config = dict(
    routed_scale=1.0,
    norm_eps=1e-06,
    learning_rate=0.00344,
    max_seq_len=256,
    train_tokens=788800000,
    max_steps=6019,
)
Below are experts of layer 8 (counted from 0) of a mixture-of-experts language model. Rows are named router (the router's row for the expert), up (a neuron's input weights, with its number), down (a neuron's output weights, with its number) and show model dimensions 0-127. Each number is 200 + 40 x the weight over its row's rms, rounded and kept within 0 to 999.
Before each expert's rows: a language model's description of what the expert responds to; "comes after" lists some tokens at least twice as common just before its tokens as in all text. This comes from a sample of Wikipedia text that the model never trained on. Tokens count by the router's weight.

# expert 10
Sports rounds, seasons, years
comes after: " the", "–", " a", " first", "19", " World"
router,240,253,191,187,263,209,166,153,204,136,195,160,172,224,224,179,128,202,247,239,179,230,251,219,195,260,232,151,228,213,231,207,239,172,240,117,183,158,212,263,213,189,189,286,171,239,213,256,124,187,220,193,149,247,261,181,222,113,228,200,254,204,212,199,121,190,246,156,166,202,156,246,227,208,147,143,222,251,198,212,210,146,261,128,112,248,193,135,187,126,198,153,157,159,165,195,204,262,206,231,154,230,196,209,176,258,145,216,175,143,238,216,144,247,246,131,185,161,185,191,225,255,179,189,225,216,220,202
up2,222,203,229,185,246,220,241,200,243,207,236,260,277,188,217,170,280,202,232,168,194,238,138,275,183,250,165,213,184,287,200,279,195,166,137,286,196,198,242,200,196,240,172,276,181,123,181,178,172,182,281,234,167,230,226,152,196,139,252,239,210,210,178,182,229,201,156,123,257,222,158,197,203,199,150,164,185,237,218,167,235,144,217,188,171,205,227,201,231,206,178,203,207,286,166,174,193,212,270,169,252,200,149,253,178,237,193,135,219,247,133,214,207,254,180,197,269,241,248,151,245,125,234,240,222,154,245,206
down2,265,192,103,157,219,156,210,217,169,187,185,208,163,167,236,224,212,199,154,251,207,209,292,147,168,299,249,128,218,220,179,216,135,263,134,205,214,164,212,168,158,212,184,150,230,145,90,209,212,246,237,246,166,199,239,180,224,214,177,218,218,253,177,245,165,204,272,188,143,214,201,233,160,189,197,247,189,214,181,177,152,276,232,162,118,248,132,179,170,207,210,203,214,177,174,158,206,242,207,190,208,228,262,234,273,211,242,141,221,221,166,126,244,218,204,118,214,231,190,233,210,180,239,246,191,264,197,247
up3,243,207,228,162,223,212,162,181,228,180,154,253,185,282,196,198,247,297,286,228,139,224,146,215,190,189,218,196,212,190,225,218,180,228,235,201,128,243,243,229,228,215,184,190,166,180,217,199,175,240,269,243,167,192,132,241,121,174,184,199,180,196,197,200,186,232,240,117,176,239,169,179,145,124,267,247,179,261,167,218,186,234,186,86,197,280,194,215,183,173,152,205,215,171,271,244,258,164,135,230,139,137,179,178,205,231,125,228,158,226,248,178,196,246,156,214,137,174,204,233,211,262,245,242,196,209,209,222
down3,209,216,256,213,197,234,213,220,131,251,163,220,198,147,224,154,234,207,173,214,228,252,202,246,213,161,272,212,173,168,211,211,161,186,182,230,192,252,148,192,162,214,203,265,151,203,243,201,262,212,207,170,241,188,102,246,172,164,190,128,197,292,212,219,164,227,248,221,138,142,225,218,160,200,193,222,214,130,245,246,256,245,161,260,178,216,194,194,189,221,217,251,256,278,171,207,201,224,158,232,278,184,269,173,188,208,200,283,181,222,310,244,241,277,159,215,226,269,237,205,135,263,167,225,215,172,185,167
up4,204,211,204,159,164,218,197,183,192,208,193,204,198,225,163,197,212,175,178,266,262,180,226,226,244,180,259,158,185,194,160,127,199,164,151,109,175,228,169,212,126,183,170,183,223,203,158,232,175,255,255,163,252,143,222,162,225,183,254,260,221,210,212,198,243,185,180,87,213,230,156,159,166,187,191,178,206,122,229,173,217,237,241,136,219,195,196,103,122,282,151,143,194,201,202,252,244,124,239,184,145,228,196,209,118,197,238,177,158,206,256,196,203,149,198,216,298,158,165,210,283,155,175,244,182,230,197,172
down4,180,190,198,190,203,183,266,241,243,205,213,161,230,217,227,174,227,209,223,254,194,232,196,160,285,139,223,175,288,175,217,154,152,172,185,192,175,216,221,231,184,183,257,236,168,288,210,166,228,287,190,279,174,181,228,195,187,140,209,145,163,180,227,147,294,166,246,177,198,216,225,196,213,199,180,112,214,242,182,215,209,288,230,165,142,254,243,151,176,202,150,154,176,130,207,184,235,220,138,234,136,193,181,208,224,251,255,169,151,180,293,193,225,248,199,155,239,179,153,137,204,194,128,219,278,172,228,182
up5,226,138,229,254,187,189,248,188,193,222,159,205,233,157,254,226,225,258,178,230,191,163,182,139,213,207,167,266,152,258,294,220,246,239,142,209,207,137,129,159,158,194,217,239,225,181,203,274,222,212,224,164,185,197,144,252,230,166,192,212,185,132,180,234,258,183,238,165,155,191,142,202,226,233,169,134,199,145,254,168,200,232,203,284,219,193,248,169,236,127,141,257,200,174,189,228,165,187,234,297,217,189,121,263,185,216,233,205,232,211,172,211,194,230,213,176,186,156,281,166,204,209,235,304,175,132,182,190
down5,122,279,258,137,168,154,236,185,170,144,199,156,177,170,254,193,160,189,212,136,214,205,163,198,240,202,117,157,263,214,158,219,222,221,196,227,168,224,207,195,241,196,218,263,190,244,172,131,189,261,255,253,183,217,266,216,161,176,246,155,235,210,237,218,136,210,199,158,146,234,230,224,247,172,143,195,161,250,164,249,199,204,171,158,208,217,214,206,191,212,281,264,165,249,147,209,136,294,179,209,184,217,235,180,190,137,196,184,171,229,223,193,238,174,230,107,185,100,242,213,194,149,242,262,193,190,184,266
up6,215,211,201,180,166,185,271,214,211,171,201,199,186,197,238,200,218,189,236,202,200,247,149,186,227,188,252,122,253,209,232,191,258,200,185,160,232,222,177,196,177,115,239,175,222,168,209,231,190,139,178,126,213,200,167,298,245,130,180,216,182,176,189,215,184,279,182,113,156,195,234,243,211,158,132,243,270,142,241,307,194,185,180,221,160,226,150,192,154,228,206,216,245,230,245,194,194,169,203,209,129,210,166,249,175,266,215,215,198,274,208,239,180,294,107,194,175,183,225,119,192,265,248,244,216,253,227,164
down6,265,236,130,174,173,223,180,154,227,225,169,198,193,210,245,216,192,195,228,244,165,253,245,247,249,143,240,258,118,159,166,161,170,237,233,163,243,245,160,191,201,171,191,265,207,246,205,183,210,208,191,202,237,202,182,162,196,173,189,127,234,189,217,243,173,145,147,136,214,205,186,154,245,261,266,237,209,133,144,149,189,167,176,252,241,338,134,172,246,199,191,205,171,135,146,187,151,241,180,195,167,184,180,310,117,176,157,205,209,189,194,258,207,196,194,251,143,214,130,198,173,227,208,206,194,225,229,227
up7,169,273,177,210,195,231,235,252,144,145,199,117,210,198,174,254,143,211,197,226,151,180,224,205,253,134,265,151,225,205,205,274,189,181,227,117,211,252,206,182,156,148,168,198,168,188,219,240,181,231,118,231,295,137,226,240,230,189,248,153,211,199,252,146,202,125,279,206,178,146,174,267,234,144,224,182,166,161,202,208,267,198,196,230,224,206,187,176,207,205,167,211,199,150,162,144,200,266,278,194,209,219,154,208,197,202,204,237,209,142,212,245,178,229,229,212,116,196,267,158,137,289,175,216,181,215,177,207
down7,267,312,217,214,215,219,226,206,240,187,200,198,275,171,250,209,211,260,207,180,237,224,170,151,157,248,216,175,129,242,172,187,188,213,228,206,178,169,275,257,208,123,221,221,160,193,225,206,185,273,193,193,202,226,182,260,206,197,210,209,209,208,236,250,233,162,210,124,94,231,220,236,177,260,244,148,158,238,192,230,241,167,209,229,205,240,194,154,324,233,156,213,165,225,257,261,197,132,176,234,214,142,177,183,92,210,136,243,191,248,163,214,209,192,202,192,221,140,230,243,180,252,248,204,236,160,199,221
up8,143,230,276,179,229,185,233,235,156,180,217,194,127,143,160,193,271,227,330,171,219,111,249,171,261,225,209,211,206,139,231,215,210,216,226,181,145,207,173,252,216,189,233,222,177,239,207,248,208,206,181,197,243,217,144,142,269,198,239,149,193,149,160,210,277,177,260,236,156,164,171,213,143,189,141,243,268,324,214,146,227,214,197,248,209,212,192,200,218,159,170,235,239,216,218,183,191,208,219,218,222,130,185,153,188,213,195,183,228,247,240,182,249,190,249,149,179,213,209,219,298,199,229,257,180,157,174,211
down8,200,209,256,133,179,196,177,205,117,218,171,162,245,209,182,130,275,203,158,224,192,168,169,236,221,184,121,208,137,197,154,277,255,244,232,160,228,186,208,159,182,172,221,205,219,236,169,206,187,188,212,159,189,137,229,217,264,217,233,276,217,201,199,196,294,282,218,165,176,237,259,261,282,204,193,254,237,182,110,139,192,204,237,188,263,207,167,192,172,212,194,246,232,143,237,241,222,190,310,195,175,178,228,169,178,181,158,234,143,209,260,176,195,196,229,201,242,224,278,228,192,161,252,135,168,221,158,193
up9,260,173,264,177,276,162,313,242,202,207,259,274,213,216,207,200,224,175,197,227,234,185,189,178,117,185,233,196,189,175,256,164,191,161,218,141,173,229,211,188,164,260,211,224,203,130,190,210,143,222,197,228,115,183,189,188,172,176,225,213,162,235,196,185,214,199,183,228,224,205,246,163,216,203,254,168,138,223,245,260,223,199,224,142,261,114,231,213,205,262,228,212,150,209,240,237,227,222,174,194,239,275,148,109,199,224,290,167,153,182,169,187,210,183,180,201,293,208,270,238,203,135,189,235,126,159,153,179
down9,219,183,169,212,284,153,250,235,195,139,216,270,246,161,183,230,180,135,193,146,221,221,248,247,252,168,260,236,202,252,156,284,198,168,177,212,171,269,167,187,176,180,172,202,180,225,140,246,236,167,197,272,157,189,152,141,211,255,191,253,290,229,162,244,224,258,140,218,153,160,216,163,207,243,184,213,191,173,175,254,177,230,268,198,273,179,212,212,153,203,160,174,201,140,226,215,177,169,204,204,126,112,190,204,170,177,226,167,97,163,181,199,207,197,171,188,270,280,183,214,192,244,179,171,137,209,227,187
up10,172,113,219,218,146,203,193,156,162,201,153,229,152,212,185,236,155,180,165,208,209,234,219,206,255,168,274,110,215,180,138,277,209,246,177,198,202,191,143,282,160,187,248,236,175,217,217,309,195,209,237,232,212,222,151,168,166,182,237,208,201,196,173,223,180,134,238,223,155,206,196,264,191,174,156,210,154,208,236,217,206,197,255,257,245,166,172,147,220,222,241,209,226,163,128,194,278,246,202,278,175,227,206,194,189,171,195,230,150,233,160,176,298,143,180,246,201,260,148,224,215,227,121,148,285,173,171,181
down10,176,217,157,216,219,183,229,160,149,301,155,163,253,195,277,199,216,201,198,159,228,116,237,222,215,229,286,178,191,212,212,220,209,196,220,213,167,152,175,207,230,206,289,204,231,178,163,241,216,197,157,167,156,149,259,197,153,242,250,225,160,143,215,206,231,252,261,156,234,245,117,193,147,245,167,224,213,183,176,199,195,194,245,110,223,231,189,207,235,258,233,179,271,185,198,258,183,246,171,186,210,140,160,227,147,229,186,200,259,175,205,171,126,203,218,100,181,153,298,222,203,140,189,185,194,276,180,180
up11,199,230,235,235,142,206,237,170,167,283,265,166,191,218,234,252,215,250,169,219,196,268,132,166,219,233,186,193,202,170,242,123,184,187,247,220,249,238,202,217,227,129,216,277,252,239,205,257,199,202,201,235,200,232,182,211,228,185,194,82,128,200,172,221,236,268,164,135,196,199,242,160,303,192,112,216,173,242,190,221,150,252,159,179,195,203,189,180,153,211,156,212,163,131,213,223,233,201,249,138,246,217,126,242,185,186,166,178,239,236,195,230,204,188,215,188,175,215,229,273,170,222,230,163,141,121,143,204
down11,151,134,223,225,193,193,191,155,206,230,270,219,216,219,154,217,165,212,189,176,136,246,225,197,260,145,205,235,153,153,246,201,151,199,166,242,256,252,107,143,235,191,146,282,206,209,158,195,247,213,234,197,168,256,139,259,227,202,159,173,205,176,190,209,181,216,208,143,266,195,168,229,189,198,217,205,180,147,225,186,208,125,213,209,176,238,125,205,186,361,160,191,248,226,217,220,192,211,229,261,265,201,182,139,281,152,185,167,213,216,219,200,214,216,265,115,235,236,226,243,175,186,193,224,225,190,263,178
up12,111,239,224,231,251,180,256,190,175,185,140,188,183,231,195,169,151,292,237,173,97,153,180,146,241,158,220,145,210,143,242,184,177,228,279,233,269,161,183,225,121,191,203,324,130,156,133,152,185,205,201,172,160,186,243,187,237,206,170,168,221,223,221,212,214,200,172,236,167,253,206,242,293,211,207,217,253,200,260,216,224,204,225,156,198,234,193,132,239,176,209,236,184,110,185,248,210,228,219,179,195,200,157,169,145,245,172,181,161,202,147,190,194,176,192,150,209,243,249,217,219,245,263,229,218,194,211,222
down12,150,266,262,203,195,198,165,227,176,268,267,105,203,184,214,191,247,183,138,151,222,263,169,200,187,217,190,200,136,221,165,272,200,212,103,217,236,196,101,146,188,197,234,174,240,174,229,159,203,247,231,245,255,228,182,244,183,243,236,196,201,137,184,181,230,220,233,131,220,211,229,161,169,132,247,226,191,150,157,170,149,242,244,173,211,163,189,137,140,218,131,121,236,243,183,231,171,204,195,278,196,237,236,273,247,132,160,166,270,172,219,212,169,204,192,185,211,148,173,167,186,182,204,151,182,214,235,210
up13,102,184,306,134,159,202,241,136,268,219,232,126,136,257,202,230,270,172,211,140,182,227,214,257,224,150,223,205,213,191,251,152,189,181,183,184,234,204,205,220,148,159,248,217,202,176,241,100,235,178,209,196,259,170,179,151,217,283,192,152,157,234,214,254,135,213,174,220,222,196,172,143,186,187,206,226,206,249,208,166,175,215,149,112,161,194,189,216,198,146,219,214,163,174,261,197,274,161,216,211,222,252,209,158,136,250,143,208,237,235,191,183,209,233,255,214,210,192,176,275,147,192,247,214,158,180,170,239
down13,218,289,211,162,184,188,205,198,198,200,244,138,223,192,222,209,200,213,161,164,180,194,253,242,170,241,182,163,201,262,205,112,148,250,181,225,202,222,189,178,230,195,175,262,200,240,163,164,190,184,260,219,257,200,158,180,89,190,230,222,175,230,180,117,228,199,234,243,182,209,233,225,208,119,221,208,216,184,207,202,199,177,178,219,224,222,76,211,139,191,219,189,261,189,313,135,160,129,195,133,151,204,217,237,283,241,183,164,252,267,160,196,167,187,168,122,167,171,158,234,173,211,187,160,274,216,247,215
up14,237,218,206,267,164,170,232,218,203,200,288,199,214,207,197,240,205,164,172,229,168,208,254,180,199,172,208,157,186,193,152,185,218,222,154,246,149,169,208,186,166,220,181,273,140,218,204,137,215,153,177,243,228,200,199,170,161,220,226,157,243,209,209,195,176,136,164,211,173,241,266,175,106,219,150,195,233,105,145,141,154,148,215,224,211,192,141,162,208,163,153,176,222,192,128,170,259,226,169,105,248,265,246,237,207,240,131,190,147,221,193,163,179,178,192,159,192,79,226,160,162,171,137,203,148,168,245,125
down14,170,219,255,201,123,194,210,195,178,166,166,216,225,159,153,149,189,196,173,178,231,194,163,174,157,150,245,150,252,191,216,185,196,187,141,152,236,234,193,214,159,203,112,156,168,228,194,166,225,202,137,168,263,177,212,210,207,139,129,177,133,226,175,184,188,266,145,289,207,213,266,150,195,213,209,185,176,247,173,108,312,318,206,190,193,161,211,169,173,230,241,156,193,269,234,207,206,128,184,240,232,143,223,182,229,205,237,210,219,199,189,234,188,204,246,159,241,263,198,205,225,162,214,144,110,187,135,197
up15,233,216,192,156,153,185,141,163,198,210,250,239,248,148,247,136,173,151,200,234,249,172,187,259,146,222,197,191,164,226,203,176,218,138,162,210,245,220,226,147,243,144,250,212,194,165,243,242,180,268,280,151,262,208,271,272,189,180,99,197,230,154,248,230,157,216,185,158,136,186,190,132,222,200,172,222,197,189,194,203,129,196,182,237,199,230,210,224,189,189,205,212,211,140,131,198,209,184,171,185,220,129,178,163,175,162,162,196,178,97,212,148,192,154,122,206,185,147,197,247,225,179,252,197,192,254,167,84
down15,344,145,115,259,142,152,241,213,191,168,198,218,195,255,122,173,204,167,184,148,236,238,179,106,159,177,269,252,201,230,217,171,220,212,216,169,194,197,292,185,203,274,234,164,163,169,199,172,177,143,201,207,172,194,246,208,221,192,134,206,157,145,197,208,183,252,180,221,167,142,198,219,222,243,253,227,211,169,214,252,202,214,200,188,153,249,240,220,220,203,234,174,135,203,268,221,203,208,182,233,235,149,164,220,102,229,198,218,193,151,183,156,235,216,188,172,262,196,250,212,202,226,123,270,159,161,203,249
up16,199,235,154,238,174,225,149,222,218,187,183,265,207,163,235,173,215,252,214,186,181,230,158,214,210,278,228,205,187,177,219,309,137,162,255,210,180,194,161,159,174,220,227,115,175,161,191,230,174,194,236,226,124,218,170,159,217,205,209,134,181,200,225,237,210,220,222,225,249,214,158,145,174,204,249,282,200,158,194,214,255,258,135,205,231,214,234,145,132,195,185,101,146,155,252,242,230,214,157,196,111,167,243,218,132,235,175,214,200,131,171,215,135,191,108,154,211,214,243,177,216,179,202,204,190,231,102,233
down16,89,222,174,245,207,219,256,108,206,194,201,244,254,165,191,228,303,190,135,179,221,220,189,221,253,196,198,231,214,200,235,198,210,197,168,262,153,257,183,198,233,117,215,171,198,210,203,145,153,252,143,201,112,138,256,159,236,230,221,199,191,190,176,130,225,232,73,241,216,131,162,218,243,194,225,192,219,161,243,115,208,252,139,175,205,212,219,199,229,136,243,245,169,192,176,136,165,210,227,229,154,201,180,168,140,165,244,197,193,231,214,155,183,220,178,203,241,147,197,217,201,180,228,159,262,237,190,195
up17,200,254,257,220,249,172,205,200,185,195,285,173,212,207,179,135,215,203,244,234,195,219,280,244,266,232,204,229,237,222,238,209,156,201,219,172,194,136,182,230,178,148,237,241,262,215,161,159,196,173,231,226,201,201,103,223,221,199,188,213,186,232,135,188,153,206,230,203,268,256,193,215,198,250,233,66,196,232,195,190,179,206,177,262,136,197,208,207,164,212,220,234,123,210,208,130,254,167,143,263,233,196,224,225,108,182,213,211,190,196,167,286,212,280,224,226,293,239,228,202,223,225,155,219,214,174,264,266
down17,283,191,225,216,213,221,151,179,203,190,175,113,185,109,167,242,212,225,187,231,210,176,202,203,221,170,224,104,201,226,133,124,146,134,167,310,136,261,214,227,168,218,224,264,220,145,181,195,217,175,220,221,269,257,205,207,222,202,166,207,175,194,297,185,195,172,256,170,193,146,218,182,203,159,231,208,134,168,144,189,260,191,200,215,234,215,213,221,153,183,200,225,164,144,182,226,197,214,230,182,182,246,205,160,183,211,311,165,293,237,257,139,162,211,199,284,230,140,217,224,179,180,214,205,217,230,193,158
up18,283,150,263,132,222,221,203,189,214,237,253,225,190,163,191,254,129,232,291,235,166,198,216,161,217,165,238,231,191,267,138,282,210,231,171,227,202,195,177,230,182,240,194,224,225,271,236,173,241,267,179,291,155,194,236,106,183,178,283,242,250,221,234,196,249,182,157,146,197,261,158,197,224,194,141,217,206,266,194,147,173,188,199,203,192,171,117,180,179,149,125,209,246,235,193,173,193,155,214,189,247,229,222,156,214,232,155,195,175,184,188,201,179,274,221,230,220,164,265,219,217,114,215,177,244,168,197,212
down18,183,283,182,195,134,245,217,202,187,181,247,200,254,167,219,167,280,183,164,167,192,156,182,208,243,240,145,243,188,224,201,218,222,198,84,235,245,200,216,172,238,160,223,245,206,120,217,221,159,201,228,237,169,158,230,197,164,180,205,168,188,239,170,196,201,93,166,163,165,136,195,226,179,208,208,177,181,195,129,216,138,242,153,199,156,246,170,219,220,153,237,205,217,239,133,163,230,188,227,127,258,222,165,205,149,155,215,177,77,165,133,207,244,210,229,180,254,224,185,227,145,173,130,104,229,167,193,211
up19,240,222,191,241,178,260,106,198,199,213,211,202,165,182,190,229,193,198,186,214,164,189,296,190,201,145,179,221,184,216,189,168,208,161,135,207,134,185,203,153,189,203,205,216,293,114,201,186,215,186,208,210,244,174,204,215,208,200,162,155,249,208,269,166,256,123,225,248,183,222,208,184,194,236,174,244,248,87,192,169,196,199,200,274,246,115,213,176,210,230,191,257,134,249,181,117,207,184,229,196,139,192,133,192,295,272,168,296,161,154,204,181,172,212,202,160,237,210,256,211,157,186,198,144,148,156,244,200
down19,135,133,191,183,190,195,231,248,241,179,261,151,171,227,155,287,251,96,208,147,214,260,227,238,216,185,180,195,182,225,226,234,184,144,183,259,171,139,212,195,175,246,130,188,204,196,251,242,197,204,251,205,136,114,123,235,175,241,240,150,170,145,175,209,137,156,200,200,238,157,178,137,162,293,223,209,193,204,151,148,186,178,145,205,168,231,162,215,192,238,168,158,268,235,229,159,180,225,187,227,163,194,205,178,228,219,170,265,228,131,188,236,120,203,213,216,185,167,166,206,127,213,126,222,231,248,221,189
up20,215,195,213,258,225,259,174,205,184,231,222,259,215,258,102,212,234,195,258,247,189,147,136,207,222,264,235,248,246,233,224,221,186,176,159,142,116,147,158,172,232,220,236,258,239,143,171,253,168,244,125,227,178,226,211,233,209,228,167,182,204,234,185,163,179,191,199,157,106,230,188,168,217,178,204,99,239,206,246,155,204,193,209,235,166,230,209,133,224,167,186,266,243,254,227,193,213,245,152,197,167,283,164,252,199,274,231,83,190,164,141,177,231,181,180,184,203,250,221,236,182,157,204,222,185,182,220,229
down20,342,212,195,237,159,213,255,224,211,201,212,247,195,210,198,232,225,165,250,158,236,184,198,183,227,170,183,165,266,252,163,213,229,227,234,209,247,171,277,236,195,174,112,178,160,193,184,237,238,277,166,200,218,270,171,138,179,218,190,249,169,197,213,239,190,205,202,143,157,131,205,161,257,196,288,152,173,177,250,164,220,187,221,174,219,186,157,175,239,204,175,234,270,186,127,256,239,235,161,261,219,234,263,220,156,199,217,188,266,191,159,176,206,246,188,220,155,204,163,241,164,186,117,198,249,234,176,300
up21,186,172,221,226,227,237,221,169,146,207,222,108,158,289,195,228,186,264,216,253,162,203,167,195,187,190,256,180,208,262,188,245,180,213,260,230,249,209,261,225,208,176,195,179,208,259,197,184,251,237,163,146,191,210,197,250,198,190,196,177,142,204,194,204,166,160,241,182,202,178,101,204,136,238,248,153,182,218,189,151,260,157,140,176,103,199,185,90,184,199,228,239,230,194,121,211,138,199,222,189,156,254,166,180,266,171,164,169,164,189,204,196,203,100,186,142,236,207,203,137,173,227,239,139,252,124,168,181
down21,202,170,265,181,183,242,190,250,263,161,195,147,177,222,156,177,154,199,205,193,242,210,141,180,204,208,216,212,196,290,103,205,169,129,171,152,269,210,137,180,213,194,213,242,271,198,104,205,186,216,230,242,172,177,231,189,224,207,225,222,194,180,229,165,204,218,217,216,195,189,155,211,174,145,214,187,201,180,253,177,175,213,124,248,203,221,243,152,302,121,303,179,175,182,202,166,175,185,181,204,251,148,200,189,182,237,145,255,191,185,158,201,321,170,150,152,161,150,126,264,226,174,234,224,177,145,229,224
up22,160,224,185,133,219,213,207,146,129,166,161,189,236,314,192,217,205,220,141,148,173,200,107,159,140,174,160,242,217,220,250,191,217,261,208,225,284,244,215,235,188,239,129,206,219,196,246,206,196,157,200,255,217,175,189,208,192,161,204,219,201,199,291,133,212,243,187,291,99,228,173,151,223,156,180,272,139,185,210,192,216,170,165,205,258,194,166,208,236,209,206,186,221,231,243,213,163,185,240,258,260,237,161,275,184,261,182,171,256,200,232,161,212,172,164,205,148,174,195,178,198,183,127,256,193,184,268,221
down22,264,199,154,194,147,162,178,245,166,249,154,214,203,211,202,135,217,236,185,172,135,163,265,174,250,212,184,274,202,211,146,181,158,241,176,175,213,130,201,223,195,206,259,180,156,221,215,130,204,180,166,225,246,253,218,233,208,147,237,179,173,181,189,169,244,175,174,206,228,243,176,181,235,179,215,197,140,252,162,257,205,256,138,240,177,293,203,152,179,140,222,271,170,153,229,169,200,262,177,213,227,235,192,215,195,243,203,224,328,103,103,201,165,174,292,185,179,167,183,218,181,238,180,211,217,175,171,267
up23,165,163,236,120,239,216,238,242,218,175,206,94,195,158,169,274,120,165,171,261,184,186,154,220,172,201,162,236,185,157,235,181,149,207,221,261,239,184,198,223,238,238,178,204,217,161,292,213,121,187,153,149,207,192,242,253,223,227,281,222,216,192,202,189,238,190,123,259,196,197,227,218,173,163,226,208,181,185,239,128,202,160,168,243,184,199,270,183,113,215,250,199,187,186,210,144,202,141,267,232,230,148,229,208,200,189,131,208,134,156,164,249,132,139,184,249,163,135,181,257,222,186,158,222,192,221,181,221
down23,227,200,166,231,218,193,229,247,142,220,179,259,182,158,217,205,144,213,167,236,233,221,198,222,277,135,278,301,231,188,203,168,169,167,223,205,235,171,174,176,185,176,181,168,178,170,172,170,259,154,209,173,242,223,202,245,193,251,175,243,212,150,141,302,253,202,120,176,221,139,178,101,214,214,264,150,233,143,145,210,229,185,183,253,175,191,174,219,154,183,175,256,242,283,230,255,221,270,203,213,209,207,263,200,208,124,165,209,163,180,189,188,232,178,196,143,173,211,161,258,149,191,141,213,162,257,181,268
up24,226,227,170,209,219,226,257,241,236,190,165,147,206,255,191,135,169,174,188,264,198,175,185,286,204,171,291,145,200,275,210,183,228,188,149,183,270,203,181,220,117,228,245,200,223,236,275,220,233,205,189,165,237,166,182,191,195,160,136,123,257,188,238,236,188,222,214,125,237,201,224,238,176,203,211,129,173,187,300,195,173,162,203,199,189,189,275,225,157,203,186,184,139,182,168,229,141,264,207,244,226,191,217,147,95,249,138,242,171,207,188,213,196,177,143,204,206,234,250,251,277,200,212,172,200,204,221,282
down24,251,214,175,204,273,210,204,214,199,154,247,265,183,143,268,209,265,134,241,184,240,188,199,208,245,255,142,231,171,239,142,174,183,191,177,174,237,240,262,223,191,199,238,203,98,164,246,213,180,242,129,202,243,230,238,207,233,243,143,163,235,184,269,235,198,197,214,214,206,107,209,183,210,220,169,189,200,242,227,214,228,188,237,133,190,238,158,168,250,172,230,197,284,219,190,183,200,274,215,210,211,145,260,308,231,224,195,108,213,229,184,199,214,175,277,123,225,152,214,181,247,209,213,223,244,243,156,151
up25,251,188,215,276,198,150,203,228,190,171,156,180,214,192,183,203,196,243,132,220,130,265,211,238,219,184,282,212,140,160,232,192,200,178,210,165,260,196,253,220,176,208,189,269,193,235,192,283,201,163,117,206,175,245,187,226,177,150,240,186,132,180,184,281,203,159,158,143,196,185,163,159,233,266,179,211,158,227,215,232,266,171,237,145,196,142,226,201,223,140,293,236,215,205,182,169,268,203,242,238,174,218,171,138,135,128,221,246,82,270,194,196,219,223,212,250,218,209,223,211,126,166,197,208,176,189,208,239
down25,116,171,167,282,153,273,178,197,182,164,213,145,202,186,291,156,220,177,149,233,253,201,202,234,231,203,239,173,203,152,246,175,183,178,180,187,224,184,167,188,250,164,184,201,162,179,240,232,197,216,132,192,235,268,195,236,205,209,177,250,203,181,240,204,171,170,206,195,176,141,303,223,215,178,194,217,122,199,173,170,233,194,262,192,234,194,319,195,206,138,157,202,214,200,138,168,209,260,204,169,213,231,168,210,277,166,189,265,61,164,197,164,222,203,198,255,169,181,221,185,252,138,225,149,179,154,255,244
up26,242,246,189,199,189,233,193,156,261,168,148,209,147,197,220,188,230,185,248,246,188,208,196,232,195,175,220,147,234,194,158,243,225,187,154,184,192,187,176,175,162,172,237,143,219,228,122,239,210,166,224,270,178,206,246,189,213,193,223,130,218,183,143,185,235,242,205,259,203,179,84,158,213,141,252,225,206,137,170,148,235,154,236,108,224,302,208,286,197,211,117,230,167,193,131,154,199,270,186,266,232,199,200,148,207,219,158,202,188,139,194,212,115,184,196,243,209,227,174,185,246,259,177,172,99,207,198,187
down26,207,253,206,201,178,206,165,209,325,250,238,164,266,162,181,223,161,277,131,191,208,183,260,235,197,154,176,181,232,179,216,199,216,233,191,202,118,214,190,168,253,149,207,197,166,141,163,199,227,240,231,248,179,169,137,172,183,161,177,190,236,176,198,197,195,214,145,196,156,152,180,200,194,180,227,175,241,233,156,187,147,192,274,197,129,147,205,140,274,180,193,234,178,156,175,101,200,168,228,186,249,215,180,259,171,234,240,267,299,167,190,105,232,146,209,128,168,149,187,196,216,211,277,171,225,172,182,182
up27,209,227,229,128,250,185,180,236,201,212,181,196,224,138,212,162,249,190,229,185,257,187,131,312,229,241,293,243,174,201,207,145,298,133,193,200,221,173,150,193,196,182,177,228,204,193,246,147,159,234,194,174,171,241,184,176,275,202,229,137,230,222,225,167,215,163,234,124,138,183,237,176,206,240,214,176,158,241,200,224,278,239,290,212,221,263,225,198,195,241,135,190,256,226,234,203,227,122,189,139,185,166,194,211,244,191,191,276,180,248,230,210,206,161,229,215,242,268,156,243,203,248,237,144,156,249,190,182
down27,190,181,216,114,190,235,181,224,165,220,224,168,199,156,227,162,225,202,232,201,260,143,161,202,192,159,154,220,142,166,150,198,222,209,240,232,185,222,228,268,268,257,198,208,188,185,209,236,195,245,192,236,163,228,222,151,237,246,113,237,177,171,253,228,200,159,200,201,154,196,114,280,218,234,162,212,225,193,245,216,198,142,205,202,273,236,210,207,199,224,156,274,212,256,123,221,194,201,175,233,96,205,124,147,232,149,309,195,182,229,260,171,230,174,255,263,202,201,170,154,166,210,190,185,217,148,293,151
up28,211,218,227,190,175,188,168,247,218,273,231,141,249,192,156,178,232,223,197,121,152,198,241,202,211,203,242,215,249,159,234,225,273,255,273,203,143,147,139,158,202,218,225,164,198,264,163,180,135,163,205,203,224,200,202,180,210,150,203,217,159,192,168,236,211,183,163,207,183,159,235,132,336,177,242,302,149,226,205,242,308,157,207,206,236,248,142,187,249,205,200,216,208,262,251,142,183,166,235,265,233,178,138,231,152,169,218,272,149,193,201,233,165,168,207,146,226,197,238,222,206,152,217,158,228,190,197,210
down28,179,209,152,136,222,130,240,203,151,221,190,207,266,200,171,172,252,245,209,181,192,244,205,148,228,252,230,213,255,186,138,201,218,163,213,162,217,162,297,108,163,178,227,154,241,143,155,193,200,180,200,249,218,141,239,197,275,208,205,233,183,235,175,236,236,284,130,238,256,272,165,227,135,187,256,160,170,210,184,174,229,172,218,172,236,203,203,273,149,240,177,238,167,206,209,179,207,194,216,245,113,237,219,146,212,203,203,254,131,168,251,272,236,214,176,237,227,280,176,154,223,183,226,271,238,181,166,182